python train.py --d_expert=96 --rope_theta=7730.0 --tie_word_embeddings=false --learning_rate=0.0059 --schedule="wsd" --batch_tokens=131072 --train_tokens=817500000
Below are experts of layer 3 (counted from 0) of a mixture-of-experts language model. Rows are named router (the router's row for the expert), gate (a neuron's input weights, with its number), up (a neuron's input weights, with its number), down (a neuron's output weights, with its number) and show model dimensions 0-127. Each number is 50 + 12 x the weight over its row's rms, rounded and kept within 0 to 99.
After each expert's rows: "mostly gets" lists some tokens that are sent to it at least half of the time. This comes from a sample of Wikipedia text that the model never trained on.

# expert 13
router:29 85 45 70 62 43 51 46 46 27 59 39 46 51 42 50 42 62 39 53 27 37 47 43 53 64 38 29 34 38 52 47 63 62 47 46 60 26 58 78 42 55 30 51 51 63 59 54 62 48 59 64 62 45 43 44 47 39 57 44 51 38 35 70 44 61 55 41 49 47 51 56 51 66 30 53 62 76 62 42 64 46 69 60 63 32 43 56 44 50 21 55 39 57 43 42 26 54 40 36 46 41 41 29 60 54 49 54 64 79 48 59 57 54 35 41 61 52 50 52 49 46 42 63 26 48 39 63
gate0:40 50 56 52 53 57 59 38 53 43 47 39 72 51 35 47 46 42 49 56 53 55 51 24 31 29 25 44 69 57 49 53 46 47 48 66 58 43 49 65 34 40 43 59 56 42 67 65 53 58 35 51 61 56 53 54 43 54 58 55 41 35 46 41 46 64 42 54 75 54 43 52 64 47 72 54 53 83 50 35 46 42 64 67 32 38 56 53 41 41 35 44 62 46 50 42 37 50 55 65 53 54 47 62 44 38 35 47 66 64 65 48 44 49 25 59 72 79 43 32 59 65 45 66 12 29 49 33
up0:55 50 53 74 41 46 55 40 36 28 43 44 66 69 45 47 45 56 34 53 31 53 50 51 50 49 28 42 46 69 39 62 39 36 51 62 63 39 68 43 39 28 44 37 38 27 65 42 57 57 54 66 66 34 75 67 52 54 45 41 47 39 59 69 25 23 74 46 78 58 54 36 54 43 65 47 68 53 44 39 68 59 72 44 62 37 51 38 63 60 47 50 53 42 45 40 73 48 52 63 53 45 43 46 51 47 53 61 51 68 43 27 42 41 40 40 44 62 56 35 42 38 68 43 47 46 51 49
down0:54 62 60 51 44 65 51 43 39 51 52 36 54 32 45 49 45 56 51 26 43 29 44 19 42 72 56 28 63 53 70 48 65 37 49 47 52 37 54 39 74 69 40 39 54 69 51 70 46 56 23 78 51 48 46 23 49 58 36 40 27 42 51 48 50 52 44 33 51 36 54 56 43 69 61 40 61 48 19 56 77 60 58 65 60 37 50 53 65 62 43 41 43 52 38 64 54 63 52 63 53 36 53 36 52 67 70 51 51 43 60 59 42 55 53 52 36 60 53 59 44 55 36 44 48 39 50 69
gate1:44 55 52 71 61 33 49 34 44 20 73 38 47 51 43 56 42 72 44 64 55 48 54 41 49 63 54 53 52 41 69 48 58 69 51 64 84 45 60 56 47 54 41 36 66 53 68 45 52 50 52 61 33 39 26 44 44 35 60 42 61 46 39 63 46 36 40 44 40 32 51 39 79 61 55 27 45 71 54 54 67 39 67 23 57 44 56 58 62 47 44 56 29 36 30 62 47 42 41 40 43 48 36 48 47 55 57 38 25 66 36 65 60 53 56 60 70 56 48 52 54 42 46 69 48 54 60 52
up1:44 69 56 43 53 36 56 44 78 56 46 21 32 60 58 52 50 41 64 69 49 45 59 63 59 44 49 57 59 45 50 71 35 42 36 49 48 64 64 45 56 58 53 45 58 28 40 44 57 23 54 54 51 40 30 37 30 38 36 48 49 48 58 70 68 61 43 40 49 38 54 57 58 73 53 50 82 59 40 52 57 48 46 50 59 50 61 52 58 44 51 70 40 59 51 45 55 37 57 28 60 39 59 48 58 18 47 52 46 62 46 43 56 45 49 38 31 35 40 77 45 48 41 54 11 47 43 35
down1:63 54 35 54 32 42 52 63 47 45 40 68 48 68 53 25 34 41 33 45 55 70 38 68 44 31 25 43 41 43 45 45 60 62 51 64 41 56 66 52 67 34 42 38 54 50 53 52 28 70 47 41 56 50 50 49 48 48 63 41 48 63 57 32 55 62 46 68 56 49 70 50 38 53 62 59 38 45 54 45 36 54 52 63 59 84 38 33 42 55 63 44 71 51 53 36 52 62 51 42 31 58 65 37 51 66 67 49 61 23 67 47 45 51 65 58 37 54 52 22 34 35 47 29 64 60 52 51
mostly gets: "== ", "World ", "Party ", "University ", "British ", "General "

# expert 29
router:29 38 56 62 39 65 55 53 57 41 60 38 35 57 47 34 45 57 35 58 38 53 54 59 34 63 49 57 47 55 55 41 47 55 51 52 49 36 57 70 59 45 49 58 64 53 53 54 65 51 45 54 52 56 49 60 54 49 37 57 57 33 51 46 46 53 52 47 51 42 69 71 39 64 49 53 57 60 44 41 50 49 58 67 41 53 31 40 48 53 00 45 37 50 49 53 58 40 47 50 50 42 56 15 43 55 42 55 47 61 65 42 67 67 44 65 58 45 51 53 48 58 40 65 30 59 42 57
gate0:47 46 60 49 58 48 68 27 38 18 53 46 62 43 48 38 71 54 72 39 44 53 56 70 44 67 47 68 51 51 51 57 59 62 55 32 56 34 39 58 48 65 33 64 27 43 45 34 47 81 46 47 57 55 23 48 42 53 47 50 44 30 48 60 59 39 42 42 48 46 40 62 68 67 37 33 52 29 36 60 48 54 47 55 45 47 40 20 43 35 48 56 48 25 54 51 52 51 46 59 47 52 41 41 87 37 45 34 34 50 41 51 73 60 63 45 43 36 44 48 63 41 45 44 49 54 57 36
up0:43 55 55 60 37 49 50 52 43 79 54 42 64 50 51 58 35 72 63 57 48 46 51 42 53 47 47 25 51 55 67 46 70 53 46 39 56 42 45 34 60 52 65 67 56 61 53 58 43 60 58 71 37 52 36 46 66 44 54 41 45 38 57 58 36 28 63 48 51 47 53 56 31 38 78 42 65 40 44 51 46 44 33 62 34 55 50 29 43 64 49 58 35 25 54 57 45 57 73 34 34 60 64 44 54 31 37 74 63 19 57 64 65 51 23 43 61 38 60 56 30 50 32 58 44 47 49 32
down0:37 47 53 61 50 42 39 50 66 52 49 36 41 38 30 57 44 45 57 69 40 46 60 35 52 51 55 52 42 57 40 34 54 51 50 38 38 72 40 33 41 66 45 37 79 47 50 60 34 58 57 50 52 51 40 54 59 56 47 51 53 59 68 19 48 43 15 52 43 49 45 63 30 43 57 56 51 63 53 63 58 48 53 62 52 36 43 40 57 56 64 29 60 61 51 57 49 70 52 64 56 53 32 27 55 32 52 29 58 53 58 46 49 22 51 36 43 71 69 45 50 95 46 46 44 70 55 53
gate1:43 58 58 39 66 46 36 42 37 75 58 43 39 46 36 72 45 39 48 24 57 37 51 40 57 50 33 51 48 43 47 25 53 38 55 63 35 44 56 54 57 63 58 56 50 57 55 53 38 65 54 56 65 44 69 48 73 23 54 45 34 59 46 41 72 39 45 32 46 48 46 36 57 45 42 49 55 31 62 53 53 49 34 45 56 48 42 45 46 62 86 54 49 45 53 35 58 51 48 58 56 57 64 61 65 62 45 64 44 34 29 73 38 33 46 59 39 40 89 45 39 55 65 45 66 72 45 44
up1:39 59 45 44 52 35 63 53 56 34 59 42 39 45 55 30 33 30 44 43 53 64 67 45 42 72 42 48 47 52 61 56 45 63 44 46 56 40 45 36 53 50 51 49 55 59 54 79 50 56 71 46 44 60 35 54 42 39 53 38 64 29 65 35 36 54 53 56 67 56 34 46 55 73 63 32 50 74 50 26 48 50 63 59 61 22 60 53 30 32 38 65 31 36 33 50 56 48 49 62 55 40 46 47 41 64 61 55 54 64 57 37 51 58 55 77 61 41 41 37 63 44 34 53 32 15 60 52
down1:53 50 50 37 49 52 42 60 49 54 41 55 53 40 44 46 54 49 55 36 53 56 48 50 64 46 52 53 56 40 51 00 48 51 51 49 34 50 51 61 52 45 54 64 53 56 52 54 60 58 56 53 54 44 59 50 56 42 67 53 43 59 32 56 57 39 50 31 52 54 39 50 57 43 39 50 50 41 45 53 56 61 51 48 47 50 43 37 47 58 48 49 50 45 52 50 60 45 49 48 35 54 55 48 57 60 47 47 46 54 48 54 45 84 47 67 47 53 67 61 35 47 55 44 55 56 61 38
mostly gets: "oung", "ō", "burg", "akh", "ames", "š"

# expert 26
router:28 63 47 62 41 51 52 48 49 39 52 37 35 35 37 41 51 47 36 61 36 45 58 50 37 76 29 43 39 43 72 61 61 69 83 59 56 24 48 65 61 60 32 54 59 41 54 38 56 48 45 45 59 36 53 50 62 47 55 35 70 17 57 62 60 45 63 48 44 58 65 62 47 59 57 49 25 61 36 40 30 33 63 68 48 49 55 51 56 52 27 58 46 42 56 55 46 52 34 70 39 33 51 45 39 52 56 47 61 65 48 40 66 59 29 75 54 42 43 51 60 40 48 52 64 51 56 66
gate0:56 59 65 74 51 51 52 37 57 60 47 32 60 49 52 60 71 46 75 68 51 30 56 58 52 56 51 54 51 42 41 67 60 46 49 38 63 66 52 51 59 57 50 57 47 23 44 54 39 58 60 33 53 32 54 59 75 45 40 41 68 28 57 41 60 27 43 73 45 57 55 52 52 43 51 29 41 50 41 46 31 63 55 44 45 37 45 54 54 39 43 42 47 42 36 55 38 30 41 45 17 60 56 54 45 59 42 33 49 54 37 42 41 35 43 55 34 46 41 38 77 61 51 52 37 08 62 53
up0:44 63 50 48 30 50 65 39 57 45 37 24 47 47 45 61 34 49 60 20 44 43 72 54 39 56 43 73 52 65 40 45 51 66 64 37 22 69 47 26 59 49 41 58 56 62 53 56 76 16 50 42 48 34 36 41 54 67 43 53 51 38 58 39 40 53 44 42 46 62 56 61 57 50 52 59 39 58 45 46 39 47 61 55 41 51 56 50 59 56 49 50 63 45 30 41 47 51 74 52 59 57 67 66 61 44 55 48 37 44 30 65 63 51 67 47 60 43 46 17 48 30 23 43 57 41 54 63
down0:26 53 50 58 52 65 34 56 39 44 51 68 52 62 41 56 42 42 12 34 48 76 55 43 46 62 41 50 31 58 56 66 41 46 46 48 51 50 66 64 58 70 45 40 30 63 46 36 60 67 31 46 60 42 38 30 54 56 39 56 50 56 31 83 33 60 39 58 61 43 50 36 33 53 48 62 51 54 47 65 60 68 39 41 33 53 34 65 49 35 53 53 59 64 56 44 60 44 58 69 58 46 49 51 65 65 44 51 39 46 77 62 49 26 47 43 44 58 49 58 36 40 51 44 52 66 67 28
gate1:51 58 41 49 55 35 63 28 62 33 59 49 50 49 39 57 47 31 39 59 41 58 52 37 61 48 38 28 41 46 25 42 38 55 51 58 70 20 62 62 30 43 40 44 55 53 27 46 51 69 39 75 44 47 53 78 48 46 35 37 55 55 42 57 57 61 54 65 49 32 54 72 38 57 53 28 53 51 39 47 48 40 47 55 70 78 64 53 35 62 39 71 56 55 45 55 54 63 24 46 71 46 36 56 46 50 32 53 32 51 51 59 54 60 37 42 46 44 45 37 55 71 45 54 51 36 71 55
up1:45 47 41 47 44 49 41 41 51 44 57 35 44 62 65 55 28 45 80 53 35 40 71 77 42 52 34 58 59 77 44 63 40 62 48 24 30 39 51 49 65 54 65 37 57 38 63 44 63 67 43 37 57 44 48 59 36 38 36 48 54 45 57 41 60 58 43 55 62 41 52 33 42 59 54 54 35 67 62 65 39 50 54 66 58 47 49 59 48 46 55 60 50 50 34 54 49 64 58 42 42 53 59 49 55 21 51 58 42 64 26 45 38 59 43 45 51 45 28 55 30 72 20 63 19 56 58 55
down1:48 79 66 51 50 62 46 17 53 48 54 50 45 65 62 66 42 32 59 55 48 39 49 50 66 43 42 64 52 57 51 54 65 39 69 54 49 25 31 55 65 39 41 35 43 39 51 53 48 66 52 69 37 44 54 44 41 38 43 43 73 73 50 45 59 60 33 39 41 34 43 48 54 36 70 48 55 73 57 52 24 57 54 64 64 43 43 42 51 42 44 57 32 58 52 39 36 54 51 62 46 37 55 54 55 52 52 41 34 27 50 45 47 36 59 53 60 16 58 40 79 47 47 71 53 65 67 39
mostly gets: "Al", "been ", "was ", "became ", "Bal", "were "

# expert 30
router:32 64 72 63 37 57 56 36 59 37 52 45 53 41 50 28 49 50 68 53 40 59 50 51 53 57 35 69 35 41 60 38 63 65 52 41 77 32 44 60 47 48 47 51 45 39 41 75 61 55 44 51 59 48 32 38 44 45 61 46 60 38 54 46 40 48 54 49 47 42 58 57 50 56 41 66 34 77 39 53 58 52 55 64 40 60 55 52 50 52 25 39 34 58 41 59 36 43 40 41 37 24 34 15 49 49 60 57 40 44 58 56 83 59 39 62 51 62 33 45 84 45 35 68 47 52 59 60
gate0:41 51 44 52 46 38 36 52 62 50 49 40 43 39 59 29 51 49 49 46 43 48 40 61 65 58 54 66 38 69 60 45 45 63 62 32 61 64 46 52 42 47 63 56 47 32 56 68 10 36 60 61 59 36 48 50 56 42 67 43 66 61 49 79 76 56 62 52 35 25 47 38 63 70 65 53 44 54 33 61 49 58 51 45 55 41 50 76 49 42 35 43 51 81 52 65 57 56 57 57 50 44 61 67 37 39 52 49 45 50 62 42 40 62 18 42 33 52 58 25 61 55 32 52 48 50 45 60
up0:34 32 45 58 69 55 58 43 32 54 59 28 68 55 29 48 48 54 45 32 41 42 44 49 62 48 51 51 53 46 47 45 47 34 45 59 29 50 75 77 29 59 45 41 50 59 47 39 53 24 57 93 30 74 44 48 41 35 58 65 46 60 45 43 38 44 54 50 59 64 43 60 51 66 56 69 61 58 34 48 55 47 57 50 47 61 64 52 35 44 55 48 62 63 47 17 36 40 51 48 56 63 61 44 61 38 38 33 39 59 72 40 54 38 43 56 56 37 43 45 21 60 55 53 49 54 49 57
down0:48 49 69 63 56 26 41 56 51 33 23 47 66 38 51 47 51 38 59 58 48 48 47 68 39 71 50 44 42 34 47 31 58 59 79 45 67 38 47 59 52 54 43 45 73 27 40 61 61 47 76 36 56 42 45 55 61 47 68 35 43 61 55 45 69 51 50 53 56 54 59 67 60 34 50 53 70 62 40 51 50 59 56 49 53 71 53 64 55 51 45 45 45 68 34 67 48 29 54 29 42 42 46 73 66 24 32 45 37 55 37 46 44 47 51 54 47 29 42 57 32 33 71 52 55 37 60 45
gate1:34 52 59 72 18 40 35 59 47 63 70 43 41 40 65 23 67 54 48 42 58 26 49 78 56 60 43 55 50 34 50 64 56 41 43 41 33 52 61 65 31 59 54 41 68 52 77 45 86 73 50 45 45 53 38 42 54 43 61 56 52 40 39 47 47 53 49 55 59 38 52 59 41 39 61 38 57 62 53 44 62 44 42 56 44 51 44 40 39 68 48 37 58 69 50 59 56 40 43 79 32 42 48 33 34 38 61 62 51 42 43 59 61 56 39 72 38 45 51 62 60 48 46 57 44 57 38 38
up1:61 59 28 46 32 58 64 54 44 48 55 56 31 59 32 50 46 82 80 36 64 40 41 72 30 59 49 55 38 45 54 56 46 60 58 63 51 42 57 56 62 38 49 42 52 63 50 65 60 36 61 39 74 48 65 49 58 63 36 50 38 50 44 37 60 46 33 09 45 42 50 64 39 41 42 49 39 71 51 77 49 67 53 52 39 60 51 73 52 69 45 59 66 43 65 68 33 62 55 35 48 49 38 36 41 47 66 57 50 61 55 42 40 43 39 50 62 46 57 46 36 50 36 35 42 49 36 45
down1:51 66 55 61 40 62 49 68 50 67 53 62 36 49 52 34 62 40 73 46 45 62 64 38 31 36 35 78 60 53 37 41 29 38 40 37 51 52 46 75 44 56 46 48 48 55 68 47 55 64 50 42 51 65 43 43 51 52 31 63 57 47 27 58 63 57 41 58 47 26 46 32 57 56 33 35 51 40 41 58 54 41 41 50 40 65 55 11 60 56 66 50 46 46 48 35 34 33 46 56 33 47 53 55 64 65 47 62 69 66 52 52 60 35 63 73 62 62 27 40 58 45 53 39 40 53 45 35
mostly gets: "when ", "make ", "against ", "without ", "before ", "won "

# expert 6
router:22 71 59 61 53 47 68 54 57 29 37 40 27 41 54 34 54 54 42 55 32 39 33 42 41 63 46 52 47 66 63 46 39 65 67 67 60 44 48 68 52 48 36 40 62 46 49 42 49 64 58 39 41 65 38 53 38 48 69 52 86 25 41 47 39 48 47 60 43 49 45 45 38 53 48 50 38 60 43 45 45 36 56 60 50 50 59 42 49 61 01 35 40 63 57 52 42 46 42 48 62 27 54 16 49 43 61 44 59 65 43 46 60 62 51 52 48 52 44 35 64 54 44 55 37 49 47 47
gate0:43 49 70 40 48 63 69 57 52 62 50 54 37 37 52 48 54 38 40 37 38 54 46 72 43 61 32 28 47 53 54 44 66 82 63 63 62 51 30 50 58 59 63 46 39 58 68 58 51 76 72 40 44 41 43 54 43 63 57 64 62 41 37 57 34 29 50 43 36 39 64 75 25 57 71 45 36 62 51 38 69 42 68 62 35 57 50 55 57 59 37 50 32 58 47 60 52 59 44 50 50 44 40 30 39 33 48 55 39 50 38 36 49 47 62 72 54 40 64 46 59 74 49 54 31 45 53 61
up0:52 46 30 59 39 37 53 55 46 65 60 73 35 53 43 52 52 50 47 60 44 45 62 46 58 40 50 50 52 55 78 54 21 57 45 40 38 52 64 59 66 57 57 46 63 55 32 42 32 61 42 41 48 45 80 70 58 63 58 53 61 51 22 36 63 41 59 64 53 28 36 51 47 68 46 68 25 55 42 39 35 30 45 50 55 38 43 44 43 62 48 53 44 57 59 55 41 35 39 39 59 51 49 60 47 43 81 17 62 59 41 55 35 64 50 54 59 62 63 62 59 39 70 59 57 36 69 49
down0:46 54 61 54 59 40 68 45 45 70 39 63 54 65 51 55 60 65 61 41 42 32 47 40 41 33 51 38 40 58 29 47 39 54 66 59 35 41 28 46 51 59 43 82 57 53 71 59 48 55 47 56 54 39 35 35 63 51 49 37 44 60 43 79 49 36 76 18 36 40 59 51 79 53 60 57 50 67 43 35 48 58 47 34 46 42 59 40 51 54 51 47 42 67 37 29 57 36 47 48 52 45 24 61 52 60 66 56 49 68 54 77 49 62 50 51 55 56 38 66 28 49 48 45 47 40 43 32
gate1:54 70 48 50 61 41 60 51 45 46 43 35 46 27 69 70 52 74 53 53 44 37 26 48 24 45 67 53 62 45 45 64 36 44 43 53 36 42 77 38 50 77 39 27 67 51 63 53 58 51 66 52 45 49 66 33 70 61 41 48 67 45 44 49 35 59 54 54 64 27 49 45 49 50 63 36 49 49 47 52 38 54 38 67 76 53 32 47 40 43 34 55 49 43 40 52 66 48 50 36 66 44 41 33 56 50 29 51 44 57 33 45 69 62 52 43 62 70 37 39 80 51 51 41 49 61 50 55
up1:46 48 48 58 53 48 72 43 26 44 55 62 64 53 47 35 55 67 55 35 59 49 60 49 59 59 51 43 55 51 44 58 53 61 68 44 74 57 70 50 43 50 28 44 58 46 66 50 37 61 60 53 43 24 42 66 60 56 41 32 59 58 30 52 47 41 47 38 65 72 34 46 28 36 58 55 38 44 54 53 18 29 38 57 62 47 60 44 69 65 45 36 82 47 71 47 39 47 46 54 38 58 52 36 42 50 44 48 48 46 39 36 31 59 46 56 62 26 54 62 51 23 27 55 64 63 53 50
down1:48 59 52 61 46 41 46 44 50 70 51 57 53 20 32 41 46 28 63 69 49 37 60 40 56 66 54 56 49 63 45 19 24 57 54 34 39 56 67 46 44 48 56 66 37 36 81 57 54 53 44 54 48 41 60 56 40 53 58 55 33 48 41 50 53 32 65 52 69 58 61 52 54 53 37 56 65 42 65 52 48 41 56 76 62 65 30 60 43 36 61 30 32 74 43 40 56 42 42 51 49 43 66 57 42 38 58 55 46 53 64 70 31 21 44 54 65 53 63 41 33 41 37 55 52 36 59 56
mostly gets: "ick", "ug", "ail", "ock", "az", "ank"

# expert 28
router:37 72 47 58 37 53 33 47 42 28 59 46 54 53 44 38 61 55 53 52 29 72 54 47 33 57 44 64 46 41 73 48 54 71 53 60 50 32 52 54 56 60 53 42 51 38 53 67 73 50 45 45 53 48 47 65 50 55 57 43 52 22 47 53 52 36 53 50 49 42 82 41 36 71 40 40 42 80 45 52 62 51 69 64 48 45 56 41 55 48 23 42 53 48 47 45 38 53 44 47 30 28 38 27 56 47 64 47 61 56 60 45 63 48 31 72 60 49 22 59 71 64 29 66 38 57 53 60
gate0:51 49 35 57 48 83 56 35 40 58 38 40 51 66 62 69 74 52 73 44 47 61 57 29 39 53 51 60 42 43 57 16 56 47 39 45 45 61 56 59 51 65 39 40 47 37 40 67 72 36 57 41 63 57 45 55 34 65 48 45 68 64 44 49 55 55 30 42 50 79 48 73 50 46 49 47 48 54 39 44 64 55 61 41 55 24 34 40 46 29 59 35 31 38 45 61 43 51 43 48 60 40 55 41 63 56 45 68 40 65 41 58 51 46 55 64 50 75 55 45 42 45 40 64 32 62 46 27
up0:38 38 61 44 31 57 59 42 60 55 46 65 65 44 58 54 78 41 64 43 47 42 79 35 28 45 61 50 42 59 49 46 52 57 36 54 34 49 52 61 34 51 47 49 39 43 47 50 54 61 52 65 39 48 55 40 48 50 53 56 51 71 54 27 44 74 40 78 42 58 50 61 45 38 35 50 69 35 64 47 23 46 24 38 63 58 34 55 33 49 55 28 50 51 68 44 81 27 65 48 63 22 50 55 55 51 33 53 50 48 50 48 51 53 48 35 19 63 53 51 44 60 56 55 37 49 57 49
down0:45 47 60 43 74 49 49 54 54 41 68 51 09 46 45 47 28 63 25 65 60 40 44 79 66 51 37 38 48 31 52 64 58 39 56 61 44 68 41 32 73 42 43 44 61 55 59 36 32 53 46 49 67 61 60 62 48 49 44 50 45 31 46 72 34 36 51 36 50 33 47 46 45 55 48 30 48 59 40 59 68 57 55 59 52 60 77 39 53 40 47 45 56 60 50 52 35 62 36 61 48 77 61 39 45 43 51 47 59 49 59 49 37 28 58 68 67 36 51 49 46 47 45 38 55 32 37 64
gate1:53 49 48 45 37 34 51 55 72 55 53 52 62 17 54 19 49 58 31 62 44 60 42 48 53 51 52 32 38 46 55 54 61 58 39 74 43 53 34 46 60 56 47 64 54 64 47 57 43 65 52 73 40 54 54 45 53 21 45 55 52 22 26 51 43 42 69 44 78 26 42 50 36 60 59 60 50 52 50 47 42 51 62 40 43 37 39 44 53 66 50 62 47 73 27 44 42 33 45 55 52 46 33 49 55 51 59 42 44 70 48 42 60 60 52 61 66 34 33 66 70 36 71 45 70 55 41 46
up1:49 58 69 59 51 62 43 65 56 54 53 45 43 44 53 42 73 55 65 31 51 55 53 50 23 50 56 53 62 48 57 63 38 44 42 30 31 29 57 48 17 37 29 34 62 42 48 72 63 50 45 58 53 60 19 40 50 39 40 47 52 49 41 53 46 36 56 48 84 54 65 53 44 60 35 43 60 60 47 50 48 53 55 37 39 47 49 70 57 51 59 34 32 57 44 39 52 41 47 58 33 51 48 51 41 55 42 58 36 56 35 87 66 42 58 46 57 58 26 41 63 55 45 68 52 37 25 53
down1:47 55 44 27 46 69 50 40 62 52 66 30 46 44 55 20 24 56 62 70 57 47 45 53 57 34 56 41 61 47 53 42 68 64 42 65 67 76 59 33 61 36 65 58 62 52 55 45 35 45 43 27 39 56 42 43 64 66 60 45 27 58 45 48 78 56 47 47 36 35 52 38 46 34 68 65 57 59 54 32 36 58 56 49 58 45 63 34 59 60 67 68 66 55 37 43 46 39 53 21 36 57 37 46 48 59 52 58 57 46 40 44 43 72 39 63 54 22 48 42 47 54 46 50 58 44 51 52
mostly gets: "between ", "during ", "for ", "including ", "played ", "against "

# expert 8
router:34 56 54 56 37 57 56 46 44 30 58 56 44 42 28 30 55 56 36 63 38 46 47 41 30 62 40 50 30 46 70 50 35 42 59 64 51 35 49 74 39 45 35 46 48 36 43 59 45 50 64 45 56 47 43 44 55 44 66 63 61 42 49 60 53 50 44 61 47 54 45 33 44 52 49 52 48 77 41 42 42 35 66 53 47 62 43 59 48 45 00 51 44 48 46 51 52 38 43 41 45 24 44 37 42 47 54 59 51 74 72 40 61 63 42 57 65 56 44 38 66 54 61 42 61 57 54 70
gate0:38 53 51 71 58 63 62 26 50 57 53 50 63 41 71 56 48 61 42 44 20 47 49 48 56 44 47 53 42 58 42 32 44 34 61 34 31 61 58 48 47 50 48 57 23 55 33 53 59 35 35 44 57 64 39 31 52 55 28 40 40 51 34 31 57 46 47 59 61 53 42 80 42 72 53 39 36 64 55 65 34 39 36 53 52 82 58 35 41 58 42 52 40 45 36 43 44 48 41 52 46 29 36 51 59 37 67 42 56 66 49 36 49 43 38 36 59 69 45 55 41 66 46 62 78 58 53 65
up0:60 44 46 35 40 54 34 73 61 56 40 53 45 66 30 30 50 37 49 58 38 64 38 58 49 66 51 65 44 67 67 40 54 76 65 43 51 40 35 50 55 51 44 62 56 65 76 61 32 56 67 36 52 65 77 34 52 46 62 48 71 49 36 54 35 55 51 68 47 54 53 38 41 42 49 60 38 33 49 50 74 58 42 60 59 47 36 37 43 45 54 54 37 49 47 50 72 46 70 45 38 84 84 42 33 49 39 69 53 42 47 67 43 58 48 51 37 56 60 54 43 54 62 38 44 55 60 54
down0:50 38 52 47 40 52 59 74 40 53 54 69 53 56 51 37 67 59 31 33 48 63 36 45 49 53 35 50 43 49 63 00 54 54 61 41 52 47 47 46 54 48 51 38 47 60 57 40 62 53 60 62 62 51 65 44 58 48 53 59 51 53 43 48 40 66 38 31 44 52 60 50 47 48 48 47 43 58 38 51 54 55 44 61 48 59 48 57 55 41 40 60 62 37 48 59 46 49 63 50 34 53 50 56 44 58 59 63 62 48 46 34 51 71 60 64 38 47 42 58 40 33 69 39 69 46 40 43
gate1:51 49 65 28 64 65 42 37 48 29 57 46 71 40 33 54 61 57 49 54 19 71 45 32 38 58 43 33 51 52 44 35 66 49 49 61 59 66 37 73 40 36 38 45 49 50 45 36 43 34 59 45 44 43 47 53 53 37 65 57 55 41 46 48 46 47 53 45 55 34 61 43 44 69 22 49 63 56 57 56 43 45 63 72 60 45 55 46 36 45 26 36 45 64 41 64 27 69 22 41 62 52 44 49 53 30 47 74 49 30 66 41 27 67 42 45 47 59 65 35 44 56 42 50 56 49 54 67
up1:47 42 72 46 43 47 67 61 72 62 45 66 34 79 70 61 35 46 48 32 64 36 47 68 28 35 62 48 68 46 51 74 61 61 57 44 70 49 58 52 51 50 61 25 56 60 18 44 58 58 48 42 49 45 54 59 36 58 41 44 57 49 65 50 50 59 38 56 62 52 57 47 75 45 46 51 55 49 54 65 74 56 61 40 49 55 48 49 59 49 51 40 37 35 25 35 55 53 73 43 53 52 76 44 50 49 56 37 64 52 26 67 54 50 52 41 61 41 34 37 48 32 67 42 53 47 31 54
down1:40 75 47 45 45 50 51 56 50 46 38 47 48 59 61 61 32 35 55 31 58 63 52 49 37 57 38 51 55 34 44 22 62 65 30 37 49 49 48 71 48 34 38 41 47 61 43 58 65 58 31 45 49 43 54 56 23 40 54 61 62 37 20 51 55 48 53 53 68 62 45 66 70 64 70 64 82 44 32 39 57 63 66 44 51 58 64 52 44 53 51 47 45 35 33 60 41 46 76 64 36 25 61 43 62 46 45 36 60 40 55 52 47 66 43 33 53 33 47 50 57 55 50 57 78 51 51 47
mostly gets: "|---|---|---|", "irl", "asketball ", "|---|---|---|---|---|---|", "itch", "Turn"